From a checkpoint of a small mixture-of-experts model trained on Wikipedia.
Experts: 48 experts in each of 12 layers, 64 clamped SwiGLU neurons an expert, 2 picks a token, a softmax router, a shared expert of 128 neurons.
Below are experts of layer 9 (counted from 0) of a mixture-of-experts language model. Rows are named gate (a neuron's input weights, with its number), up (a neuron's input weights, with its number), down (a neuron's output weights, with its number) and show model dimensions 0-255. Each number is 200 + 20 x the weight over its row's rms, rounded and kept within 0 to 999.
Before each expert's rows: "mostly gets" lists some tokens that are sent to it at least half of the time. This comes from a sample of Wikipedia text that the model never trained on.

# expert 22
mostly gets: " Henry", " James", " Chris", " Daniel", " Robert", " Charles"
gate0,197,183,176,214,198,227,200,174,198,216,167,183,192,226,192,177,184,200,188,195,172,224,198,171,202,223,210,175,225,184,229,206,175,198,238,201,224,197,208,227,220,201,154,182,218,183,201,173,185,211,203,238,162,178,209,209,211,203,194,190,192,191,193,182,210,207,221,179,185,192,200,213,205,239,216,218,189,170,206,204,207,227,185,217,223,166,190,196,170,202,182,186,186,181,199,211,186,189,179,229,204,204,204,201,205,217,214,212,216,202,238,224,194,208,192,224,160,168,218,233,220,182,199,210,192,230,196,197,194,180,193,209,208,196,240,212,214,192,228,212,218,214,204,207,226,195,202,219,168,194,219,175,205,220,226,201,195,188,204,199,183,169,167,138,180,191,245,172,137,198,209,224,196,192,208,181,214,181,179,165,206,220,150,213,216,172,197,169,222,191,234,231,199,182,198,218,189,213,228,198,213,209,220,191,209,185,220,189,183,233,193,198,223,191,196,174,193,212,185,220,187,185,248,186,193,187,212,204,196,210,182,203,184,202,222,182,195,211,229,194,242,208,152,192,245,179,167,170,191,201,237,216,181,198,168,205
up0,172,198,169,186,237,148,215,209,204,181,217,199,248,197,183,205,178,200,206,195,184,200,199,150,210,210,195,207,206,149,229,221,180,196,198,218,179,238,195,216,210,219,163,164,198,242,194,204,193,225,239,213,224,159,194,176,215,194,244,204,215,190,181,210,195,190,194,221,175,215,231,210,209,196,209,196,194,182,222,200,194,189,153,183,213,219,161,195,209,222,179,179,158,208,204,250,215,195,202,211,230,194,217,188,174,208,194,223,182,199,230,203,176,217,198,182,173,198,162,232,200,195,202,208,183,199,184,152,206,175,204,212,200,180,224,222,199,211,191,187,219,209,178,208,206,195,199,214,199,218,196,206,176,217,224,187,207,186,171,186,181,191,209,206,217,230,204,169,203,204,212,175,175,168,231,222,189,173,184,237,205,207,195,208,215,167,193,219,230,189,218,191,208,197,209,199,207,243,209,221,214,200,209,198,174,167,219,204,196,203,189,201,241,209,183,154,200,171,174,216,182,202,190,212,196,195,204,192,175,211,195,243,195,200,223,209,192,220,208,198,232,175,148,196,238,196,202,230,190,199,191,218,209,223,185,214
down0,178,210,169,198,179,187,196,229,218,238,170,201,182,219,202,189,196,210,188,214,194,178,231,160,215,167,202,187,201,199,209,209,210,194,184,186,170,233,184,238,208,211,212,179,197,227,195,181,203,181,186,199,164,232,173,194,234,215,196,202,178,177,219,204,211,167,208,211,195,232,221,216,225,189,204,192,216,177,210,143,214,225,189,201,220,229,201,188,178,162,187,191,171,194,194,206,211,223,214,221,199,220,193,221,177,171,204,226,197,227,232,181,186,210,199,206,190,194,184,217,181,207,198,199,210,200,249,184,206,190,224,210,197,210,204,187,207,190,185,192,194,219,209,177,173,197,176,183,219,221,158,223,205,228,185,188,157,161,175,171,178,168,208,245,202,221,206,218,238,217,209,210,185,171,221,237,229,200,211,214,203,199,233,206,195,184,195,192,165,221,206,212,216,241,202,246,240,177,186,223,203,159,181,207,173,154,193,200,178,202,210,191,188,213,212,180,219,196,209,193,217,175,210,207,173,218,222,187,189,221,156,187,221,249,178,203,193,228,201,208,171,205,197,189,195,200,211,226,211,177,214,185,191,195,196,219

# expert 16
mostly gets: " tw", " wh", " h", " bo", " Ba", "See"
gate0,203,217,171,216,184,189,212,214,264,205,208,196,186,193,157,194,195,194,209,190,211,200,212,181,220,210,172,161,192,172,216,209,214,201,192,149,181,180,196,209,196,188,213,182,199,203,212,180,219,192,233,194,165,182,183,203,201,194,232,173,215,196,208,188,202,178,175,182,226,193,170,216,213,190,185,200,164,165,196,215,213,196,145,188,179,226,172,173,162,195,225,189,189,175,167,170,220,227,191,219,181,216,192,217,187,208,191,170,205,191,184,226,229,199,219,214,180,214,190,171,232,202,210,184,207,228,201,191,184,210,185,196,220,220,149,215,213,196,181,219,217,217,198,213,197,217,234,218,188,223,232,194,219,211,246,184,196,194,201,207,189,228,200,166,152,224,205,184,218,192,195,164,199,173,182,182,198,169,194,211,219,206,213,164,187,187,214,221,194,230,180,192,208,201,182,213,179,202,190,219,202,224,177,171,187,182,228,201,189,204,203,205,201,202,205,242,225,212,194,246,207,246,217,184,187,199,222,197,160,189,226,173,188,161,200,202,205,213,183,222,208,212,164,210,197,184,162,205,186,216,185,211,181,206,232,223
up0,207,203,191,229,210,182,196,211,195,204,169,205,173,166,206,243,218,210,223,197,205,198,208,181,189,236,193,197,186,203,212,219,230,217,198,203,183,208,207,160,175,178,218,228,234,178,224,187,219,202,211,221,164,193,201,216,203,203,189,163,173,227,214,142,230,185,203,206,221,218,221,200,185,171,179,214,175,196,226,196,195,195,205,226,175,252,188,208,152,210,227,218,201,171,201,172,191,196,225,212,181,231,161,178,201,246,233,201,189,207,168,216,208,167,214,188,176,217,198,168,226,149,181,219,208,196,180,206,170,241,202,229,188,171,216,183,212,190,192,208,198,220,198,168,188,213,203,186,183,218,224,174,224,195,221,194,239,198,199,214,181,238,191,193,178,203,216,196,209,215,202,203,188,206,189,207,199,178,202,197,207,199,203,192,210,184,245,200,182,203,171,193,178,206,201,168,198,228,176,225,202,169,200,192,196,188,185,199,186,188,193,205,200,192,204,248,221,215,192,219,197,210,221,177,215,184,185,212,169,178,228,181,199,175,200,230,194,185,192,165,184,222,188,216,173,166,172,192,238,192,219,205,204,240,188,225
down0,217,182,226,217,216,208,234,179,166,190,211,209,199,175,207,212,206,208,204,222,180,200,185,257,179,197,186,225,169,189,176,212,186,220,220,206,230,199,205,209,196,157,237,210,167,168,216,178,219,179,205,196,234,173,184,177,174,202,189,239,198,216,210,201,203,170,230,181,216,167,187,203,214,208,211,174,233,192,194,216,183,192,210,191,152,188,189,212,216,188,196,217,211,162,188,230,182,221,182,208,198,206,166,173,197,233,195,227,239,200,186,170,207,219,208,205,214,178,218,203,164,224,212,183,201,200,211,189,218,185,211,176,207,180,207,193,216,206,209,223,233,194,169,201,156,185,224,191,166,214,169,170,196,201,208,225,186,232,209,205,224,232,172,212,220,208,183,220,179,190,213,160,193,209,216,189,183,189,182,195,158,178,172,189,205,215,221,176,227,216,199,189,173,194,213,212,228,207,195,188,212,233,227,193,227,202,175,184,167,181,194,209,173,242,192,175,180,231,197,186,186,170,196,216,214,213,179,192,214,204,227,203,222,220,185,183,191,224,201,187,206,155,189,244,185,196,220,212,202,190,232,187,202,220,211,220

# expert 8
mostly gets: " Creek", " Airport", " River", " Station", " County", " Valley"
gate0,195,184,181,210,211,196,221,211,226,217,191,196,197,205,206,203,206,198,210,202,196,197,177,230,186,251,219,203,177,209,210,209,212,209,221,181,233,237,214,211,236,190,206,215,213,212,206,166,211,197,185,206,217,197,189,193,202,217,175,209,211,180,247,167,199,234,214,201,186,175,203,231,190,231,199,210,188,196,195,184,193,200,212,180,220,168,177,203,226,205,205,201,200,245,181,192,213,190,190,225,244,173,197,192,230,215,220,174,219,211,225,167,199,195,212,232,205,197,223,254,216,202,185,195,160,192,192,215,219,206,204,195,212,181,213,198,239,200,136,212,180,205,179,232,168,221,199,220,161,228,200,218,169,176,197,211,203,193,220,193,223,217,225,203,188,185,212,223,233,220,181,216,193,210,248,161,228,186,196,227,210,196,211,194,199,227,202,188,213,191,189,204,189,215,185,221,212,215,191,190,219,210,211,177,203,217,232,218,206,178,160,224,242,184,169,227,226,228,213,198,183,202,174,237,204,188,204,220,211,214,211,220,193,180,210,224,235,187,208,158,260,208,174,248,217,194,203,207,209,195,205,205,187,200,213,229
up0,212,180,218,172,208,253,218,196,198,201,185,217,218,209,197,187,187,230,227,184,221,223,192,225,199,198,220,178,206,198,204,203,217,205,225,181,224,175,216,201,202,203,229,208,216,215,174,184,191,199,197,233,235,179,177,214,177,196,206,247,186,200,213,174,169,183,214,197,196,177,213,170,187,220,211,201,169,186,221,173,175,203,200,236,209,227,195,184,187,248,167,187,207,232,178,189,197,225,235,214,217,184,175,178,229,187,200,186,214,242,236,186,224,183,213,211,232,227,213,214,220,215,208,218,224,216,204,196,217,215,211,184,241,227,209,229,227,216,160,225,208,175,199,224,193,198,163,210,206,256,196,215,188,210,184,207,227,203,221,181,213,190,227,249,202,164,145,216,222,186,202,218,202,207,219,188,217,177,199,187,184,202,205,177,207,181,184,206,195,199,188,247,197,177,217,230,184,180,211,185,205,202,183,172,186,162,217,206,211,201,177,190,229,199,177,185,186,206,226,202,202,210,198,223,193,206,203,207,205,211,188,198,156,187,187,233,203,209,179,183,180,184,235,220,226,201,221,226,207,177,173,226,213,200,201,220
down0,216,192,203,225,205,212,224,174,184,183,187,177,223,177,180,182,204,164,235,203,199,214,155,248,244,186,182,206,203,174,192,206,231,219,233,187,214,194,187,200,185,215,198,221,222,184,191,202,198,173,230,214,179,206,176,219,199,224,236,172,182,208,208,196,181,217,220,196,233,226,225,215,222,179,181,220,178,222,171,189,171,172,242,186,143,226,186,176,208,216,181,228,220,176,170,181,211,177,171,200,195,193,222,198,204,172,208,183,189,215,204,213,223,233,184,183,197,198,162,203,171,203,186,209,192,219,184,179,239,187,183,209,202,233,192,169,185,196,181,191,190,172,181,173,232,183,219,220,213,225,209,198,222,215,207,207,204,235,224,163,206,216,176,199,211,220,186,197,218,174,191,208,172,169,231,219,201,168,164,223,205,190,194,195,201,196,218,210,219,177,197,210,152,214,206,225,210,211,188,192,205,177,186,195,151,197,218,199,207,214,194,198,221,194,177,216,169,191,198,186,188,192,163,207,215,210,209,154,205,215,220,209,195,198,196,198,178,213,192,170,225,186,170,214,203,199,196,240,207,218,196,193,176,220,180,168

# expert 13
mostly gets: " but", " per", " or", "For", " than", " and"
gate0,207,180,228,209,181,222,203,201,207,214,147,191,211,173,216,190,177,202,190,206,219,174,206,211,186,165,214,187,196,182,173,229,187,173,192,219,192,223,192,198,244,194,172,207,193,194,166,188,211,193,209,184,234,243,203,232,197,194,159,152,177,225,218,186,201,197,206,165,223,164,151,196,193,224,192,210,211,172,194,201,153,208,202,172,196,188,197,202,211,207,163,175,206,180,183,180,218,205,194,228,190,190,203,192,214,234,208,185,217,202,206,221,175,219,219,217,196,227,225,181,169,171,194,213,184,236,224,183,217,246,223,213,219,178,191,210,207,194,189,175,213,215,219,234,209,201,216,230,210,205,194,199,207,195,219,149,201,216,199,194,229,166,200,229,224,192,191,219,176,190,167,205,195,209,205,219,186,195,155,187,201,226,208,212,227,202,222,186,217,230,164,230,180,213,194,211,228,197,209,189,174,198,227,203,179,196,196,194,201,202,191,205,206,148,210,232,173,199,196,151,193,201,202,222,222,201,185,164,203,194,173,188,205,194,255,200,219,176,197,211,205,235,214,168,216,204,197,197,225,216,205,182,182,195,190,193
up0,185,190,216,214,154,216,195,219,205,200,179,160,209,171,180,213,163,184,194,212,207,166,199,223,205,163,217,207,209,186,188,200,204,182,186,186,209,217,192,212,225,204,190,202,166,237,198,209,212,193,230,173,201,201,179,201,237,202,176,162,216,177,212,172,212,200,198,203,226,167,155,223,190,230,225,208,214,218,190,195,183,203,181,173,189,178,197,195,223,197,191,172,199,194,199,203,192,239,202,230,185,196,206,183,232,194,176,214,242,227,202,219,202,217,215,227,179,219,212,175,165,192,209,221,192,222,197,178,228,247,219,231,187,190,201,208,200,192,213,179,216,167,204,209,179,160,196,208,221,208,190,194,170,191,226,181,197,185,199,175,223,185,203,211,238,253,176,211,197,189,159,209,160,189,184,216,193,196,162,168,207,193,229,191,238,211,231,171,213,199,169,211,201,219,192,184,227,190,185,197,185,180,214,194,197,179,150,199,183,159,198,183,187,164,187,232,208,214,180,195,193,190,225,211,224,213,175,163,197,229,183,202,199,236,202,190,210,178,199,232,229,212,206,202,190,195,190,213,223,210,206,165,196,202,175,185
down0,170,165,208,275,170,187,231,203,189,188,166,176,233,185,190,193,196,187,188,176,190,192,219,200,244,168,230,215,210,208,178,212,218,187,187,209,175,194,194,204,211,208,207,236,154,218,176,198,198,203,225,164,210,173,197,245,181,215,213,192,214,183,197,196,203,198,215,192,227,236,178,194,184,218,220,239,173,213,221,211,222,194,200,198,206,215,195,200,205,213,192,210,217,159,217,202,191,184,199,202,153,196,166,187,193,178,207,185,201,221,221,247,199,174,175,212,191,170,213,208,174,194,222,218,256,201,172,218,206,188,206,230,203,191,157,208,217,182,210,184,218,221,212,194,205,188,190,175,209,183,202,203,194,211,239,191,191,209,176,219,222,179,208,189,223,215,206,205,210,196,197,215,209,185,185,199,201,221,243,207,186,219,187,208,196,209,218,235,190,171,214,209,186,206,186,197,194,193,229,165,166,201,181,212,229,164,224,246,197,211,162,206,206,187,188,216,187,186,208,215,205,164,242,203,189,192,213,164,208,183,215,227,168,166,229,206,217,192,202,227,200,188,194,185,217,195,190,196,188,159,211,196,169,203,198,188

# expert 10
mostly gets: " dec", " laun", " particip", " oper", " Mar", " stri"
gate0,194,205,206,190,176,215,188,187,211,203,194,236,198,226,204,211,198,214,185,226,233,210,187,172,203,226,158,204,197,222,220,217,178,205,189,163,192,212,211,223,175,188,235,213,221,173,207,201,206,214,176,189,218,216,208,220,188,183,186,209,217,212,230,201,211,206,164,215,179,183,196,191,197,193,161,206,226,222,199,186,201,210,236,232,231,204,197,173,238,245,207,202,179,185,212,249,221,194,183,185,233,218,197,181,217,232,220,198,199,177,195,213,187,190,208,210,204,149,212,210,171,154,213,253,207,183,254,182,184,212,212,188,238,176,241,203,223,166,221,215,178,199,172,212,176,193,195,203,183,153,205,187,177,202,236,180,221,185,216,164,185,220,203,187,178,210,211,205,166,195,206,191,188,212,199,184,172,207,200,209,195,224,194,191,196,221,196,177,191,177,219,204,208,213,232,187,169,194,199,200,193,172,201,199,184,199,191,212,205,159,201,226,179,206,217,186,171,221,205,203,206,196,199,215,223,216,203,193,179,181,212,237,226,188,195,163,204,185,195,189,219,237,193,228,201,178,210,213,178,196,187,169,229,152,207,159
up0,202,205,207,191,182,183,209,194,184,220,189,216,184,226,184,203,181,210,170,231,192,177,184,182,207,222,160,191,185,224,210,207,188,222,230,187,198,206,205,180,191,182,213,247,220,192,183,184,220,245,196,159,223,222,207,214,188,224,227,204,217,216,197,194,195,203,236,243,198,194,191,178,176,216,213,209,217,209,181,200,207,216,193,199,215,184,174,206,228,229,208,186,192,212,226,239,200,194,195,205,215,204,175,198,186,212,217,201,186,185,203,183,177,191,227,215,179,159,205,193,201,206,197,234,206,200,233,215,186,227,170,199,229,217,235,196,227,173,240,194,172,222,222,198,184,178,157,162,150,147,216,208,195,165,225,198,185,189,201,167,176,214,164,177,203,180,216,213,192,183,213,217,210,192,194,213,185,203,245,194,216,189,224,180,163,175,191,184,200,187,205,232,212,218,234,180,178,221,199,219,203,201,199,212,202,190,179,214,222,198,201,196,175,223,232,203,211,184,220,182,181,194,189,194,222,215,167,196,136,194,228,207,243,206,229,196,218,173,221,191,202,208,222,226,215,174,186,205,163,179,194,178,216,209,224,188
down0,245,196,204,193,176,186,234,158,195,192,189,210,222,177,237,198,190,198,194,199,189,184,163,198,224,234,173,186,198,153,213,190,208,213,208,205,207,170,150,197,223,217,204,243,196,222,206,192,202,194,162,212,203,244,211,222,191,193,212,212,189,208,198,227,172,216,214,221,235,238,202,208,200,249,231,184,240,198,165,153,195,220,224,205,201,218,202,225,209,204,178,210,212,192,224,225,213,221,186,229,196,199,180,240,220,196,189,221,223,178,215,191,208,184,180,216,197,189,164,207,183,161,204,180,194,179,220,195,207,207,223,212,206,210,203,174,216,184,220,212,169,224,179,221,158,180,222,175,197,214,222,178,187,224,220,178,210,204,204,219,206,183,184,187,169,210,194,202,170,180,185,197,231,201,228,225,179,177,241,191,195,196,212,216,223,204,203,209,213,164,218,239,257,206,223,213,206,193,208,196,188,187,201,205,205,188,201,206,206,180,199,205,200,217,196,221,243,226,175,195,218,214,175,215,240,218,192,212,187,209,231,204,195,208,192,185,216,214,185,191,183,206,225,214,204,200,214,185,168,221,181,160,222,202,225,204

# expert 2
mostly gets: "-B", "-C", " conc", " z", " De", " Z"
gate0,189,209,209,197,211,197,172,161,207,166,201,190,208,243,233,203,230,211,186,214,173,222,175,227,199,176,206,180,196,200,170,186,189,207,194,195,183,197,187,176,186,186,169,185,199,177,240,232,175,189,205,208,208,214,176,228,192,203,202,181,199,199,216,198,169,189,135,188,195,187,210,193,207,176,180,213,192,237,213,188,198,215,225,220,173,175,170,165,207,189,200,191,205,150,227,218,179,225,222,182,253,205,178,161,192,211,170,221,179,181,231,183,189,165,207,204,201,150,209,212,195,194,223,199,217,238,184,159,187,190,215,203,192,248,187,203,191,217,194,218,204,217,188,182,167,206,218,231,231,233,215,220,180,230,196,170,217,200,234,183,193,197,192,181,204,206,199,200,177,210,160,220,189,228,236,202,174,212,222,167,187,205,196,187,232,187,180,184,207,219,179,199,177,214,204,230,186,208,223,183,188,217,186,212,232,190,205,231,191,234,151,214,215,220,213,186,238,186,198,183,199,205,200,204,184,193,196,202,216,185,209,185,232,219,209,198,220,213,208,214,192,205,219,209,219,232,191,181,205,189,200,169,217,188,199,209
up0,201,223,208,186,207,190,186,194,210,184,216,165,217,235,209,195,250,237,198,196,161,209,204,208,172,179,198,182,192,211,187,205,190,177,216,207,188,199,192,173,185,191,188,177,214,194,217,235,192,195,183,195,161,206,204,232,182,190,192,173,205,200,218,214,179,188,179,165,196,159,199,189,165,181,201,179,183,259,199,175,162,196,212,203,180,177,189,198,194,203,209,212,197,167,207,223,155,218,197,180,215,190,207,163,179,210,180,221,175,187,216,196,222,159,221,230,195,167,204,184,231,210,188,219,226,210,180,168,194,221,179,201,163,233,186,199,221,223,187,219,225,198,197,205,210,203,197,202,229,236,210,198,170,193,177,149,228,209,193,201,190,214,179,192,208,196,192,200,159,193,156,229,209,210,220,243,213,207,195,159,201,185,229,189,207,220,208,177,201,211,167,208,176,208,181,236,191,199,236,171,175,223,194,225,236,214,212,201,182,206,173,222,205,206,202,208,210,191,208,178,183,209,226,174,221,212,165,209,201,174,215,181,192,219,212,204,185,222,188,190,203,240,216,164,213,220,195,163,206,177,199,168,188,196,188,205
down0,277,196,200,207,194,202,206,205,231,199,185,217,187,211,192,173,173,232,200,203,165,178,218,212,205,200,211,207,170,243,182,214,200,213,204,228,167,208,167,201,189,179,233,151,239,188,181,195,193,137,193,193,196,167,206,208,202,228,190,208,204,186,198,175,214,209,218,214,202,182,192,208,199,238,184,178,218,202,167,194,182,207,202,214,176,175,186,199,201,201,186,178,210,184,177,190,206,182,225,180,198,240,212,188,180,208,188,175,196,193,208,211,217,200,192,183,223,194,242,196,214,190,177,170,201,198,198,200,197,214,193,223,230,219,217,203,207,223,188,181,159,210,194,240,203,213,136,199,205,221,194,196,196,210,179,142,204,223,180,212,190,222,200,228,228,202,179,178,170,193,205,232,167,232,199,206,207,212,197,187,194,190,211,215,217,209,208,211,188,183,211,190,236,165,203,162,173,201,206,198,194,200,179,200,182,191,193,197,216,208,206,213,165,199,165,200,189,201,219,234,219,218,220,217,169,180,204,224,178,206,200,216,204,213,188,215,244,163,203,221,175,244,192,190,182,201,230,186,225,198,232,177,206,208,202,225